Experts of a small language model: vocabulary 16384, 7926 steps.
Below are experts of layer 2 (counted from 0) of a mixture-of-experts language model. Rows are named router (the router's row for the expert) and show model dimensions 224-255. Each number is 128 + 32 x the weight over its row's rms, rounded and kept within 0 to 255. Numbers have three digits each.
Before each expert's rows: "raises" lists some tokens whose logits its average output raises strongly, later layers aside. This comes from a sample of Wikipedia text that the model never trained on.

# expert 18
raises: "ium", "ier", "ost", "ial"
router:150113185162143165160084117085173182129125128170153122124154103142095072099108052068138063100164

# expert 10
raises: " (", ",", "\n\n", ".", ";", "?"
router:145153079120122144162134145134136078134182147135180075175159105084102116102154125124054095075117

# expert 40
raises: "ational", "ments", "amed", "ography", "bu"
router:176128119155133134161090121076155126171149190160108106143183114132097074092168136126110127114127

# expert 42
raises: " the", " ", " a", " his"
router:120127137146115052174127043129165159156140128164119089180101154110111092083149124131098163132138

# expert 23
raises: " a", " the", " an", " their", " to", " his"
router:162163133127107132150110151128175158237093129150174082132137176126130066133098145119118181116183

# expert 1
raises: " In", " The", " It", " However", " This", " After"
router:135161154177092106131107088139135080135139148134118071162139151093123127144130098070137138139142

# expert 22
raises: " the", " a", " their"
router:134129148165119090123099075113206145216136147104150091170129199126130089093157125162134182106170

# expert 15
raises: "ble", "ious", "ably", "ning", "ged"
router:169105137171151109158091131078166115173131175153124118118180109132108086093151138093107158148108

# expert 11
raises: "ational", "hood", "amin", "erve"
router:186127118133139163152077106103158112160168163168159121159154094131095076093168138081092153130109

# expert 20
raises: "away", "bury", "ston", "well"
router:160118129097156126154105138111157139145193175165147157190174111125105107115161117115121208171134

# expert 35
raises: ",", ".", ".\n\n", " and", " (", "/"
router:146135071124107045139145073119189134129173154134129101048118074158071131101166155101123163149111

# expert 29
raises: " the", " which", " a", " with", " and", " while"
router:127155086163089062151095121136162138130179142188116088048090131108122122117186108114109184157163

# expert 0
raises: " the", " his", " a", " their", " its", " this"
router:118160115161101095199105129127192114155126117129107081136113145107101069111122118166104135091163

# expert 28
raises: ":", ";", " |", " of", " (", " from"
router:137171118145127131126102079096150086155127142161089088086211129176085125087079128146110141131096

# expert 14
raises: "201", "202", "200", "199", "198", "197"
router:140091111106097074160101103097141087146104116133105170118101159149113106090123142099118157099109

# expert 13
raises: "===", "==", "In", "-", "The", "A"
router:140132117121096068167108094086140105127168126133127208128141130130087113102165162146151120132162

# expert 6
raises: "th", " years", ".", "-year", "mm", "°"
router:147123140178122091176122136116159147128123164139135162108187196113114077135117152123128111097098

# expert 26
raises: " and", " of", ",", " to", ".\n\n", "."
router:211163135152063072138093139112167141152095178158106108094144135122119103129086152164130173128139

# expert 44
raises: "ably", " critics", "ights", " earlier"
router:165115101096146131153084127087190129168131157163105116105185105113108101105187148126097152126141

# expert 5
raises: "ished", "ston", "aged"
router:165129110137147150172090109084155158166135172157116119141162143130095092107169170119097097093145

# expert 17
raises: "hood", "own", "als", "head", "er's", "day"
router:174157103139136144146084133097166129159114195154106151117189112136106094092164165088102119194131

# expert 45
raises: " ", " and", " but"
router:140106157174182144160098101088167183144148177176137092069152143147093136109146156135080126132138

# expert 9
raises: "ama", "borough", "dale", "onna"
router:163163101095176082169102102084156135171146139177135110129180138134091090110163167171092101162145

# expert 16
raises: ".", ",", " of", " (", " in", ";"
router:121168173099163147126089136094150111194148114134155071114237104149124092081146122142139082104145

# expert 31
raises: ",", ".", " and", " &", "'s", "-S"
router:108130060149140170143100141049116072141134127172179121090168159122124111101197113075058095141157

# expert 41
raises: "ious", "val", "ved"
router:168134102128147147171086133079171111169136156165130093118170098128106093099166165127081142101156

# expert 4
raises: "ious", "ager", "ically", "ights"
router:170133103104144119154088124084168157163151151147088121088168116137092093107165138122112101115145

# expert 30
raises: " ago", "ched", "imate"
router:172130137135156140170098108087162171165135164138103072080203134131094089108169163142114142152152

# expert 46
raises: " In", " ", " A", " D"
router:137104118112080081149104079128142080159112095155130095139142097140110113099111090081138139107146

# expert 3
raises: "-", "|", " ", " to", "In", "V"
router:162171056139086112148113136116124129154168152143083095094136164096112113121116155135080146076110

# expert 32
raises: " ", " —", " –", " -", " N", " A"
router:122136088145123137169103112115140176255107137196086139106142127122110121137154117122135147151129